python train.py --n_layer=11 --d_model=448 --n_experts=64 --experts_per_token=4 --d_expert=64 --d_shared_expert=0 --activation="swiglu" --moe_layers=[0, 1, 2, 3, 4, 5, 6, 7, 8, 9, 10] --router_score="softmax" --normalize_top_k=false --routed_scale=1.0 --balance_loss=0.000338 --balance_bias=true --router_z_loss=0.001 --router_noise=0.3 --router_bias=true --init_std_router=0.0391 --lr_router=0.000778 --vocab_size=16384 --norm="rmsnorm" --norm_eps=1e-05 --tie_embeddings="early" --optimizer="soap_variant" --lr=0.00252 --beta1=0.95 --beta2=0.98 --batch_tokens=[32768, 65536, 131072] --seq_len=1024 --train_tokens=406000000 --steps=5623 --dataset="wikipedia_en"
Below are experts of layer 8 (counted from 0) of a mixture-of-experts language model. Rows are named router (the router's row for the expert), gate (a neuron's input weights, with its number), up (a neuron's input weights, with its number), down (a neuron's output weights, with its number) and show model dimensions 64-127. Each number is 128 + 24 x the weight over its row's rms, rounded and kept within 0 to 255. Numbers have three digits each.
Before each expert's rows: a language model's description of what the expert responds to. This comes from a sample of Wikipedia text that the model never trained on.

# expert 25
Abstract nouns after possessives
router:128126127131092102120135103142136125154154140125082155097158151145101122135111124130134116117136130110144174115165140129114168157119098117148126138114087123152123161095119146122157154148115135
gate0:134130110170117115124122104148098183063157144112120164138121108120152148116081088170141101133138119132130110104138138139147130132157164101148136111141101127152159121117126112128164109142107156
up0:109143148127139132107135130140148081169109093144135085147118158145128127170138171095115138130136144115121157153153146090135090140077124143110135121122116164084128119128143157107139144131140121
down0:170149128136125149130107147155116150090132105105138095123178104084133118137102168153100134135134138130128185139101118138112101119117075166130144119140100121139150156100113156143124130086131091
gate1:129079159142180150191139087125109116124121151130120141084196130147157107134160105140127135139121109145151136144138167102118134088108144159120091128146093143155142128149099093162072079148089136
up1:121129127108128162166135103108147145129097117165152119098136134161110109120109086116107146143121176153125114126150124135173122145112078130133076131145125144163178128148110093184097117114139132
down1:168132155120118130129110117116087130157143133135141138122119123115143091163112086108107123096116097100160128137094147117103095126110133157112151106107141074141174072153115134157114131138107124
gate2:164080141131140183142162135142107145087099119113140106147165095135125152130114144108164158112135162120116108110099137123078142111176161096091164103127160137099138083118115114122126158145121124
up2:104130142114128084111141101132141130165156142131125145131082138122084119168114125165101120150138102160103119114174162123170110153094095113135104129107136130157094148137097147139128140137142138
down2:102109118103126169134153114097148142131129154155131128135133075162098149140132116122101124113147125126157156120157112086146141132117134158104130182131188090144151112120132130136147111150108125
gate3:115125109109106147143185103100154148138128116151114123119119144088139121128155113121160158143163140120137132135133090165118142119162090157127099097149095138139174144124149136136117112069119160
up3:139116156135145114156134121109128136141140146104130096148107121152143133126162121169114117128100132162127144123113142104102149109071179104145123134138149131113098111138110123103160134158144152
down3:107141160110126131115143101136134150114127095136170125145118165115151133107095086139100113129118128133178146124138094091142115124112148133107122119088103144110092121144127120181111148124147142
gate4:113116123112120087076135171125119095093118117130145125114134105180116104112115118141109168123148143114127085134104145091148172147093133161141154126165158131108146139117098091130103133156107138
up4:121145132167143162167083120104188163133112144136088124152103150075118158124131160107149087145139132137121161101142111144091132115153134117117120124106121119118124123128156177119159145120124126
down4:122170144108136124158139135151098111158158121156129160097117145108121092130170114142114151146161149131099144143117211127097149156110135114113140157111124144096152157136117172115119127169127085
gate5:147134090101131096158122097128079104109089136131127142109099130114126154102083141092125138126099115115092154144131146150156110138133131140148134161130135121105127146124170157084156150131133128
up5:126141136112111094157140137163114116118133112135126131142150126123100142122119108119101103121136121138121152150093135122121120163113144117159140169151130113121144155138110121118124130145135144
down5:143116119143096111137106135169114094117158143114136129157130151122196144159171131122106110122144111128130134143116206147101110111133143097139116143127152129118128142129134142142140167153116100
gate6:121087163128166182149123155131109110116122101097171124136148132139160159145086099089141116155118118135127137126125153114140141128168161110124116124138111137112059119130148098109107160123113146
up6:123139107145120116095140131095130079135153126136103157137059119116070179098158132162106130115105093126119141141131139112147137087122097132122118133119157124114137120134122132131116097112194113
down6:111122139107097104150115120126123089087108122089134161133129156130078132106102111121139140150131134135125146109140123124167163110116094138129186140146143154161097131120098140122111170106110106
gate7:122092144168071130135156119196142112152139132129139125135136081146178132117062129131153130114105114101118140140124206101114133116117164161168129145104123118148116130131145116146131158108084112
up7:128111126149102089104118094090074064146134126098117133137153162090081130149153161130109115138103098147133144106105098147139130161082120120138110129131130145120093119163131146077146093128174137
down7:124119152134136158162108145104089121144116125081164142143181121141139144133148136092096083118122149170137121115167083106113119117137159143110134101106114130128148089155129092125121108123126144
gate8:181114105112139096076144169173124114087140125129123170119140143156120131128117080119126143191154115139138112152130129107147174149112163097163105126127126105130145125108124113130155122122156148
up8:119101126139092117125088139107125161120136093134133103102122129168125114140075120137128076128166095114152148158170104114147130084189113108082148131131121083125120149119091136165153158119108128
down8:120148135138086067109143086091104114120135101135149131149117120159114101129122110141160149166177107099097148101113144090148121102128132107183132121112100143189057122097096113142137128119139099
gate9:109120192081141154152118149137142136128104135098103158098141157140123175133113135088151138142127155132110171099124126153116139134123124133099104139173106142177049144168100144104154115141154125
up9:148135098150155111093157079124155111141155089153122111128067121121127076121126125115115137114097101146137105164156148129126133143133118125140129100091128078069212126089158101129089106107134126
down9:146103128097125087148143159110134177159146124097138147123125147120128092122098091136137125090140130162167151122060171108157132106117113122095090122120106162091133124120138136154137068167133150
gate10:097113131155120122125142114146137098152137118095130070126093115139099135132081133132142118116104180125121142133113150148157179117111145137155128128132118129186138157126100140149121097153096125
up10:114094131153153130142135123183103112107163132117137119144124153164126120129118141079091138141149122120122105139157173114116092152091107136109121125122099111113159174134101098135087111117093136
down10:121125142128143156144139093113177121179130132080124111139164158104129154102102134139139124147155133127142103143078154142133125067114177097162131112128136113131139148145151107155123162116125142
gate11:139142121100110108123105085147139152115142134109124182082132141148089185086164136149127155167124134131085125119137113104146120136094158136112122160124164124114113120150120149170140097166128113
up11:140113147159131160123139100170165113149142141100128152121123125142119146094172100130108150149110141161187175105149135123140145159148156115114163105120166142133149114138120093125129067126130095
down11:129101161080147107120124137121122172129100132133114126155173088124150124134105104122165102109102117142149149179112127132148104123160084153149136130125083112149137132125087104141075167123104156
gate12:083132119110125158134092138127128114139114162153122149141119156121111141143118144109150128066107082098119129113123124172107135135083125123097157109111110133147117133102146136114111136125101105
up12:115129128091121146132102150129121111156121184151127159137101138115119115120151126121143137087151106090130130118127138163116133131120123131105162121113101122147135119118142127099112135128078113
down12:118133141132112140090098138081098112120115074120125142126091148156150105089123143164123148110092133098136152112124112134139105146190131139187134094144109126118117148136131113119068138144080143
gate13:106171122164126123118128108185100136138137095129114107095136111132121152095077121115074179096130100130119102088125132131138123140090124138145131117074080114147155129112102153129128106105109128
up13:152144129156155117169142141164136155144161139129091134145123123100114105109142154113115103159116148137132156132154163137087088126109132112146105117069137144106163105120141115134138161127130140
down13:113162086116114124159151171150121148092140109106080179097126132129154108110141110131107115142165102068119142117100099151125065124125144167082135109128146129105077118132109136131092133183108192
gate14:125110153152074105164123148112120125110152155109140139136137125167140133124120140090134118147133122127077127110121142096119130107137128115129117142101168159162111110097114086145131110165159170
up14:130179143115158131091113127143143117123102120145087118119136150055130141145122113141112125122107115120159137182138113197124146089141106117127165104099150064141137153121123182103152156112108091
down14:143122118134089114170127088122134149146064137108154146134174102118157074110110121130105078116144157146084121165125141107134123113133122097117160146136115110119119129083118169161113062109096119
gate15:157140156110118149123082098134150122117147117140106091132089132128171098107138149124145137154174117110157115139159114121093122133134137125139139107133115148126152153100091168120129123085105126
up15:157107170152174146113143148108123159077121151131137097128146117127123125080133136124129134129121104130145129087133155123096103122160086135135155121156117147093140090165104135115118125076147094
down15:114120101180122103080136145128147120168125088112140134147095110103148121081095132103071119134148127136167166103193149145149120122086158157112122148138170141107150114149157129103103153121160140

# expert 56
Name word pieces
router:086121138139089132164141133113121156113150123110103137120153144123107129104110169124125117084129116142134114101154151133096138146100075136120133149129099137106120097129115146133142133173114141
gate0:104160094120103126144089166094115139120140139172140143122100149115105113104142134062163124126142086156124161132145118122139115144119115132102147125144133105117156135124157132138108097131086128
up0:109121129129170104121184066135114130153079156140155136128105106154102178139126113160138110113105151146147105134131149147104142145150166137145105076110139113135100103151103105122152124132112116
down0:129165101116112121150164131127152172082166100119097117127111141151153123115127155114157090130108142090145143100134126121105172105136134100122170092133127105102125127148144101124108145099113136
gate1:122134104131130110113141108077127149116109105124094124100176144125179136120141160117132110096110131138129135136121144178120147108134111109129145136117103139098143139122130112134119143119120126
up1:125116113121135125113129105091129148162160089101123148110150166120139118122131107120139104151121151117123126142111138189144117128154110155108145132127055143103137136164131115146145155118100110
down1:154160136122108114154143100148125050107122083105105113166098149126125112146165114156173085102099110109117109127082119115136104162113103151129097121180096136187084115149128125098141138140108095
gate2:153123097154138152095158108133098158095136124100123163127122093141088126153142119093162136180083094155092114156133125125128092135141118101112153127136126136139145091127111131154131138173143163
up2:139113122136153129119163118144093174128142157084113137147141123141096118133119126106117173155081096137132105144122120119139098147127124076098147119127117151104095090128101128138132135165124148
down2:130106103159160160102189154123122145145114169135145150106102172125195110107140101135126116136105080144118111135124103119140109120143149127097146091099096130099137156132097125162138081124137140
gate3:117102123120136108119108121084110108152071196146146159137123145129101134141133156181116151105125089170123125126150137122120146137155096072087152133131108169129177104148117105115071133150126148
up3:087102104154117135087134172128130124113149160149109132154151116129064107149105083144143153078069149127106157117123114150131132139147147138163164139103108124116126099154140155105116161102140097
down3:115127144106185099143137123123123098079125106129136155118127163137073145155127128136155059153145117129139085120082141105144181118138075146116123166093143142146128141139139128177155132152139106
gate4:120148138153111084115065128120181112130100144116122143158167122127135157119147143191112116108100128083101100109147077132080119148133113119142099154095130121167142152149129184162137113170169135
up4:095131140175094101146039128129179149124091137116158143146135098146152151124151149167126147121098133135104087144158116115072112123155135137107109149117127136190183105124116172163149094172169129
down4:124088128130145139153140107113165085131139126085117089116150160146131127137152104129198107178142091123137139137158088118095136136164140167120095127149109148139121171151102149131166110111161152
gate5:163163156142114127128115131123097104107134164127096129126106143131118103119117144121152135116115112105140103131183110094133127122158125146094148118104107152119096157126122168114119124128173146
up5:109173148107149148112135100118123121152118117175160132133099139093102101129157125106109150124149125130154150125063140121095118183122092144138073131138127101110126118147114109135118109098137158
down5:133138122112136117109100130102184144144141162101105094152146139131153083141115141149166113092157156144094083160129119068097105149143115111102116135126088125099130069139150093089123144137141137
gate6:136142108118116120137135116137105127198144172138123130103160139129142120113158132151109143123156106074119163118118145134122105111149107101052130118109132120133132116175122155150161078096171171
up6:090148131122135139110114129125138156184134140137101150124126133132127142106115123128073149110168103083121130116126148113095088161131126099078136134092126130133117134161121124116178093109149142
down6:144144158132138109154120083146101116118160122107118106123203142115126120097151133104136121134116128103152148147146126095105104131129141137134148079096116112131141147102117121167127127154140116
gate7:156128133089125133075148148107143102081112085096115130137126140129124161122108085109133143110145116131126129111125122116119151135148145183186172115105098122138104163118142115112099133154118105
up7:130110103151092129112124170081107143146123146149039104176150118119131173094095116096134145150131133140127103147122151168151149114168121115141111158127148108143123085094147134195119113118115109
down7:120125119137093101104134106161133169159114170150095143166116117082149121124172113126134109115116145117174167124116113153100155088140146116147086114154121178160179116091130125137171128137152149
gate8:157092151128107109108069116087134172106117166076133095093138152110127108129158108106153107135116140145103111121164111151124121113075147174159127130092165103130134118145135097138134123157113152
up8:154150143141106106085079086120112131101130182084087091067113168140127086162121121122153153149132127125091115121135099120115104105072142151138120171144138098189119109138115116144161140141134153
down8:142160119103138141137130058141091155108100154116098139104125112124122136156117124082054132149132122121107104164114122086136128186159116140161128148097176085138099125091121117127147124119105165
gate9:063174140122139117141112145093137116094105127081116163136139120122136168130139150124116161146142097147147132102100132092101149148067163152105093155112123118101142145142102116147160128193166108
up9:112166140096113100139085127094118094093103170130083113111157095085163154142115113130117182138155122132151121102132131099093139150093199137116107123121144130093129145133100103140125110184137135
down9:094133107100112109077127136143115154170123111154103123132148115175117106169149136114106129088124141115092126123158097122065095125110132135112068136150176117119148109118132119121134118130163118
gate10:171142127179108120140109112101135116116115141113141146133132122103139115132116118107124168126138109088139130162141159103146137130099122146110107130101160162115099074165178141111136112060154149
up10:101137145117174144129127108154133145114174130111118140166141139125138129130109081105175137155163131142117154126160115148168094085120138136113117057116110121139079140114104129094105140139111129
down10:103098137126093082085130104129119132141161146107118074110132118099134101160140158112157134094137120115117173123098088117132180080124104108157132130139123144147099139163151146136109097125134127
gate11:150127144099083120133144120141126096129108097108109123082091152126160163146081135111173124090141120115148151164136119101155099186100148138098082139174137138158075128104100147149109126134155120
up11:112108128152102128149151148113104148145134171114141122128151098131148115108134148160126131142140137130117095073068150135110184051169086159140140115133116122104134145107152121116137166102139172
down11:153159106141129142140130129149136112091141135138133148139157153133160118131110126167108133119126106106153134138131075153178123104086108165134133111129137156115171119133111139147151151105115159
gate12:120124137083079121143138118129125128101118131124127169117103130110125204141116116116133115114071117115166122115122130106100130118077123122092146097119130141086128104100178129110111131168128136
up12:135102133147147121138127120123109140156139157112166101153153138159130106125127154136127139127162127143122141170134126168136130149165121112195109153135155109152137120175094101120140104098096122
down12:097155116130140155172156101087107122100120125118133140141129134138123113107147109131125140143186127110148123142164149095106143164106134162111134154123139145155142130132158125144200121139134133
gate13:110119136147141139081130108103162146116135131156131116076131107143141162137154132116126143111077114067120124098120111154112158085137102170152104115134146132113096079140084100105113141128129188
up13:143144109132088104103134140132137150120102095150132113110164108128154122128120133153120171143159155093137141141100113132095123131118136100171114124123145139152087076105092177131093127107091121
down13:118124138116126129126088165120141136104121116118052153147085141110144109082138110101107148119140122145137141112089099125151135136135122095132150111102152106134176149100114133141116112108082152
gate14:091132137158113132135100160092102156101126153125198140102104145123129113151144127127129066097121154122155124155108140107106128157140146131118133165147105070147100114110122153144172129108132125
up14:147126137149136107155141136090110169117140138142139137162158172075143110178110122112110119123103136116157147138137116139125138130142124120138157136175079137103126105143138156137140091116136097
down14:092124122146096161134099113122154093150135164177098151104140134163085145106115134106139114131151122102099160142118090173128113130141102119085153124195191126128102115139160144116149145157162110
gate15:120154158135046192162101111132108142193119143125107133125169149139125086116112150154115106153111125112116154140132115128116131132131128139085146159144123128099143098134115140124108146160033168
up15:102120078154126162120109148134080119116170107115167146141144127131142200147127149119160176114147098121106148106139118152136082112136119154124121140121104106173128085134137151187122158103121124
down15:098118106149118168122136120151135126098112106141095126157126124106164077110151144176134128113129137127127131112108097140143110130119154107103104085120093128131110152132114125160147113132125107

# expert 50
Geographic and place nouns
router:125141129158078144116115082080124161128148100087131135118148127127103134116136131114136110106094102086179141107116183146118132143092138104104086118151094116113120088071161132174132130133163138
gate0:167078143101157118126138157113133134111122133092097114127163097182157100159151136118166132126092134136095093107139112146127134137140168134153131169099149137089121144059092083114113131153174133
up0:083164098135106143132123137148090087162124125133153136132115157149088162103124152141107142086142112124095163132130154118167115098115086117126141114109111106109134127181132173109133137104130093
down0:142126155168135130141139125113123140141109082096117144139128127120195114131146116125158113112132138104128080111104159110123103129160145111150073119126212130143131142135106104147133112129134110
gate1:106123137143138111124140063109144147124128096109128131122120105094110151107070129086142148119145149088124136075098106178131159144111135168150125135099115129140138154165124121113175076122150104
up1:108136117115130108130130099105152143121140111126134154146121133109117115118087134092140145114148126127126148102104127162119135165121126156148061141113147117148136136142131119140173088100121087
down1:084131131110138124153125136120117110098129066124139145149117160149146140133114142147095093127131135104151149167125111144122100178121121153129126095157169119141076135127115134142093174146146119
gate2:097122131073172133122135141127142129139157132143060101146116145084135133122145113116083113165122137150183118148123143119067120138139182127122174108100122110121099133106116101119165109179159118
up2:142124086169091153158125107125124152086132102147188149106125106142125120148116136158143127114146148117069133143142126137159127118135082130169078148143119164121150101142144137119100174071092153
down2:140147148106170125133138078117113107126134112112129121149132122109157116127155117107125150099129146116131113163181151169121118130146120171165159134087116138105102135116131129138122097141162109
gate3:101131095122143150132120130102140105157150132114154176107134133126163128130119131150064144125079155121119149134166116140147154118157155106161136121128108175129128134150130112090112175133140150
up3:134130180125134130123098152128136111122088141144108123144201104116118152119161114101173072083160116107158093100080144115119139126110128150078130110086135102087105122063141142109158127151127132
down3:093122179175101122130119124144095118130153131090116162119129136103101108143087120132108129102142088164141162164121129132148147141134102162153089145097171093113119141147122128137124153139140109
gate4:099119113114120140132151135160188140122109097167123136133147135161095128137104094104123134128146098153128126106114133141147080194090121103111106116099144125136114114177114136112157155120133142
up4:116125118161147116112086120112087132170156132110130137109138122129155105161140186123119135121132170120144142128163117083088166104135114169143140162150071110139153162113198092152067123123107144
down4:135101103083114145113127097183139174136089097194128148115110160134130104142107146130098102115110144123091125167140113143127102125123139107112147150116128133104150124116131117129075159107164109
gate5:105114113121158123121133171092109116135133134087113170206146132134138157097129124149135130122124127155118169124080135124114053175113166145125115142151151133127158096148156115123122139081115090
up5:095073141121177152174160131129144127130120159086124141139148153089152134130135113123116126146143122140129172108085131116129092143125167154111156146176155115133150121139143144140163131103115101
down5:084120162160118154113119128176124170127123142151124171144166114136143127133099146119092148156095164111107114134099132120148105117144108107120150160119101133136101139129127139147112150147152139
gate6:156155125094102082110122111134143129123161120103106105148182122111150131108130149131097128117145115093092143165116137139159123112119086158136138178154165116121118128114115150139081135153153150
up6:122117104137141167130154160136134132111086122141151165107085154148128127134118073133141129148120129182145115127136139136118116146142188084122090076116140133142140115138116098108154110129091124
down6:089124125126134124123144052119136156152119156128127105125089116105180126082100148142093157112109137119102172131129079129146087094131106136121149153163101072134139112129132132098126161162125126
gate7:109161117181110141122122139052158106131152125124124108118173116126156066121110146128127135116084102112136120170119105159152160156157106128155083109146120118110164129101140138122141108108153185
up7:128136124099135131134074162135117105136141133132162103123125170174106122126124107124164140136118138131117143138103170148116125154101091167146141124129128129145129164123116118139092122123132105
down7:106134112104141090152156152157084157158104132140110102133108065093070139122113134152146100145131114123133128149091152133114094143176155169119103186125120128135139140091138110084128091100160078
gate8:151176124118065152126093136103081149150129164097111104138123140090109152132136085101133141103174093112084107150130188110164142108093141155139096156124087111134133137136111162131135109120151151
up8:123102116154162114122119085112144108130133118128129122102113120124114105115092131146125148141084154124142112112119099112139140155114118103114163171135160135147127119095167091129105145123136142
down8:149094098099137130135120122161203097163181090107164131148148123123139104119113120156141148145114160129125077131123127125110162182135146098131149127101097119139119137091117112135132111176139148
gate9:092124155133108117122137108151103143111176108109165119126167132148091157110143113097144142078112128089159126139122111143147121095152122177143139114138159108120136109145187133130174160127121129
up9:113160117118143110071158086145095156114172119094121117153176152156101136134112119105129123097116104103133130129120132149151133099140105187138139120122157100136127142137130137144188163077144137
down9:124117130148132162113134125127080132154085150105168153154140115137112108149139155132098184111080152126137151135156142185113119090143163106116138098124157153105129163150120158135083100108172122
gate10:156108131108111154088136086166120139141148101168115092106149140148130110126153108079115168115123132144134159122124118131139196115131114111141115140118091157136171127105115107165095096132166124
up10:142125138148139091182127137106114095123107129125125167155147104133151159137107126160112095122139115111143126161185117135178079115125109135109121121145120127158133133148121169150149146112114138
down10:163156139126146162183119138141106128103125126157118135138153126158103130119147163155121152094119121123141104109103157090105115137162147147133144126155166120132097138125120132110045092109140080
gate11:147096119134082132155124097175144120123155122166111141138141146147127136135102159128127110127102147177082162119119127160165117170146144165122121127145122144115147149142152102114147113151136083
up11:093144159112091155127102188135127128155159136117091112101134130155111154102083118082114113127121128175099153142157156122149114121103156135091092127109148116130115142136123143128160126111139123
down11:144146128123136130125065125094168128136129145134109120116135137112129114139109146160106142128149132115137117120101125132145162107080125164084120115136090114146167126147103108079125119154140161
gate12:125150128091111133068138086127164102131153125108126110111134150131118140117127119081150069085198143110144127121128108128116099125108154092134092058151122148144144149116144161148153145113133114
up12:148145135134125138112145114146128138123115148117125110111116167132116170105145133087169067124148145134089135071084094146140110161095155104144135076153129125149122158104119145111159186122148097
down12:145136158117178134118123125107147131140140122140098136135128094116099103127114116120127071101149119152150109176168118090118141131159108100132098136119041141121109161141106140141134137108149148
gate13:151114133137147169122102112140167143135085117141194090141148149141174148137124129136062151115126140081123097145115181130121139142132153109126146133118101120119133123129098126145105156138152121
up13:120111162156154139125112092152127152144131134102184084103167133138166131135114106111129155148139186119106110137098126137144067123141102120118155134134131089176126123116111097136159103110139142
down13:123141104142154074103103163100102199119138126130111141132160095109135158091118126171140152140154144106130106122108136115121085158151124093106109109134149087131125152149122162163108162111153111
gate14:101119083137149110149089110103106104102136126126128095139134125137133119148141198114140103098102122117086135128120125099110154142133144113093094147121124127155128142129119160153137136092148120
up14:118119072115161057154089122074128085107135122113115103137118170086144116146125168124139084146089145115079130133136126135134127127150143132108095150101149140142132117152132151146114112104144158
down14:085102141181110164171125114113072126113110176135138115151138097131132144112115204102148158130134121097122109144126138113127126072135133175114114086124128111170085119149193143114142085120126119
gate15:123099131110098119123122112154104144124121125120163123164158104112151132101053116146130139119149119129127077135112173157104120149136151108099153173115083123089145125135165103147102176152162146
up15:128135089128202144088095132101146104122110117148131136112099140141082095130182136119141144134107109124140186104125112109159161111094122170131118111151161143148124144136152131118144082098086124
down15:135086099124114156172119117132128171133141131168143114121156181106084153142134155132139100128117132127137084131104093144115123131161121124066161116093114156134134115153113159104152160169119149

# expert 54
Mid-word pieces and nouns
router:131129119147140110162130126124168134117120130072131165125147170133106118109108132150121084095133117147118149138165142139090144117121133144110115144124121160120116159122164120107164153119146121
gate0:119152133119084119131145201097125155174089135146065105126119108119112113108120127110088144147124140112101144175099144109161134130144141143115102132130142113193099118101121135135138113090102097
up0:125115121079113172123105123134125134097115085163131133143133151117118114155127083144132076106113134130151161119130179152142126126166140104108174161131115150119151145140163098051118163112146139
down0:151132108103133110161100155129154099105155106099118162128110149128144136131101131154122111183136129123145081138127112112147106090125164163084192129129112158122096110146136127109109169089154094
gate1:126110072147125143134143128100176107137113153141118108204132141098120168025124114094175136123179128068141142166115142131121155201127126161123152098131127134130148100097147136139142153149137079
up1:121168091112128142148140173141150132134132142090131161127104116164130080163152157136151173116117130140123156123114106112119115055145116135117136128105123126110135158146110134130121138113170173
down1:096110157124163166116127116174156170122147128140137116088138135140137122166098135124154105125078095154130151143142133113134151128088129065129118079126184116173115132157126153136101110064135103
gate2:102154156103122115129142116103154127147151153101169172103145153106108118169163101111095125126110143121147116120110133139074145123132120125142136110120106088122137137096127130139088135098144136
up2:123113145142163139148118137171148098159133079157091125113135150118135107102142142096156102175137134126135125125125127138140123134153172141137136056134130145128136069118140108118160115125114107
down2:109138162136151085132168135147128167108094140127188090138120133076101167104098122135142127099127151120101091154127138147146120150124106124135123131132127163140118186128100143110145124147134147
gate3:126131154164123153138143135174118141098084129109143139190148126129140153128137151177091132133115143127177135114187100110115100116145113135176149143127151183162103124138142140160119111147109153
up3:147124150182123151150106125169111135113117118130122132108182134126122154121161135125090118175122163106139082105183137096086101106165123144132149127117151152136095103128154162120124139115124129
down3:119091132109111096128110157140140145141106134091128096099144149140159104151176119140132167127110123150162145138123105102099138117171156117123067089107124151142091128107047130122161124115085085
gate4:080089129131100130087129121134126080163146147106127188118141095133120136110118130107072110137134126078132066141130103147146114124109137124100121100138170149139130198139159160112131101132107112
up4:128130126119122157122133114097090108075138126144132119148161140141129121066133115125071115094099098087138143151158104113119114169107129102125098121073143118100081170142111125130122118101167138
down4:117145075106149089131142127135120150133112111092117117115123132126120119171133127121127120145131156143107101156152106153145158106098123096102059105161185114093121189135137095134170109115142101
gate5:085107158132135104092157126126128132144083104115128137121150177142128113097073131139078121107121142133118082111123149133136094148110155157128143104113156104142129165119093129166093119150104099
up5:125118152099126125112154117086130155167103108137162111079087134153121178095134126090107117126116119162133117168139113144126110127162145162114125088095118146137135134065063112146116112118157159
down5:111134115147146167156124139108138097114135139141142129107134146114128142113081118088090084127128148176124119148137148118123127141107113139122129127099111107136137108145148136134104115151150147
gate6:120125123102151100089169177142095127143169136119137129117114132105117088101165167149138134121121148128139106170106085155138139131117124154166128151104106112154098147111168130138135144157086100
up6:131118137112120140106147163140092140141154095166111129109110155135132120080166121123143174152105142134132137154089104154124108103120120155172151142132107089131124170122142128132141117123133129
down6:114151140104144142143075166177151143159154135140191142124104113098113136124135121128166144071152104131148117138139136130086105125166140160136118134107084118116081149146154120117092124156083111
gate7:157148110135186110133152081120100120121138110098061133130131110124152107076154133135136124147137149186155131130092125118108128132156126101111106147115128119123130069120125112196142130155109152
up7:122176123119156125119082109114160072125177118107106107118185107115153091056140135132101161121114133093132097112121131136120120147157129112139141123082146132173161074089119105144168103125103109
down7:116099151140116170133119117073127081136171133147121139126153119111111115134073150120134136129135137128128135115136145110154135132128139138118150135101117146119144127142134131124105143158095167
gate8:100112113156111121145142101118125140145106149128142104126156117092096136153126190109148132130125103159121107121114095127115137078153131148161146160149118166112168118158117101081100118118122127
up8:107089138168091139162095105149128143156064141128130129131133144118140112176137179097104112154137098163147114123127147163118119095181099113159167118130136138149174104133152128100113102127138108
down8:122150152122122104133111116132174103139130109148111130095123098170084127149139158109126117123127106107109136120094126121111149124112136131113132060131168153125097141149106131113112145156108099
gate9:132085123137110157132132144129095099082139122087119113092145141168091102123135129107153116107121125117143106123112138152126119092128129179152127142131174157103140131131144105112137191114138126
up9:150131138138128155113146083084134119170120109123166150105109129138113116156105123125062112122164146103114107117172162140132140117105100142133138139122149162140159135138104130137143098132089178
down9:152167124129114122114116129100145156178163111133105157101126108119131116155094147143106103173183139082095082135142124104181115128164104129137140099109126178166119126128148147141102109154101183
gate10:149116137118149117125111117187133117075131121125101141135148147163146141149136091162124099128127089121163111112122082112133123140136148165186122127103061116134182213082106136171143111118111153
up10:101163149069156114101131122116198138141110110146082117105143157135111142124107128115082125163111142160132126101155087117116133110147150114132105127155141105089115101147090126157139117125156110
down10:122131138115129174100121120136194194192087154116119110111192140160118131127157087105100136104086179113117120145095124145072135102106118121104143112140118117111145122148138089116130117152170147
gate11:151098119125140146143147116113128132172116171107156106105141152173135088151108096111118133124152137140142114132142144128091098140108118148130111123131155104176132115128112140123135148139136127
up11:120164155108094138149158109113135139121162141136123107192119118103148145097150151150137127100105146113112149169115126107133165099111117113132122122135121134078131158102117116147117137120066145
down11:092094111108133043111093113149137153102134144104117148133161105156108109112162127153153131150101141130079121146142110098127165154095131129155136125143145081136106136134106168111162114120128150
gate12:111131117141140151085079132129090142133149114114152141176110144082105156168095096130092156115120115105112115148171120073136162128127106101130101127120100166130154150119121126167147145125187121
up12:119139094137150155104064161146142145134135154119172118193102131094125134156092109114078130126169151123108117150165146112121157130144083101144092142154117153105157133121129091151155127131146095
down12:130153125113133131085104092104108122134099139140086116152155146134155125136098093108146151131167108139172128135161126121120113157162095099085101156112171155088175115147127119138091149137162177
gate13:130158120158135105098086121117133135110101155115157113087132181089116133128143154132091125101167164162103139119110126133124143080170113126116106162133155125139110101146151158133134143115131125
up13:159143092103139134126133182149127099074189123083108141110104119130076125124091143090097133137098129162136125121132115128123129136150128073121132121145153121128095105097126134141120141073125123
down13:055131145135129127086125127149117093121156182108127094131112111143133126087106103154151094118085145121149160125140120087120175082135123140126121092131154106138173091113131138127108104140117135
gate14:116135119107089171088144133129132111143145149129116153114180139161108135126146106113141127139114130156155128127153124140104138115111160119108140101101134137125097139115102107142172126134157110
up14:127113115098107153114146117159124136149136119166123140111118169121130092105173139107091130115105129143133138142161172137108127105119150140119143115147104078132143118062137140151143149181114114
down14:101164100103168097155114104153120082108149125120098139171114176159117087142104127087119157115098102131088128148123151102104096135130124094113181133152138115143139155087106141133126133161107116
gate15:157107098099127149152138156091123130109127091122126141146116133154103153121118163128126089118125152169162100154138115111108134119145214132181105169167112157129114146141142136123184150096125110
up15:138145184126065133136151159071117102148128145151134097168129157132109125116150167141144155120121167119140111113091171099163100139131074117085101131102153090094147083176153138163136145138118148
down15:130111154126084123151133144114073182158144140130120104124124124141122137116124139092109146097131144112164162129148150124096081120134089123119167120128160113139143136206172147120103109160155125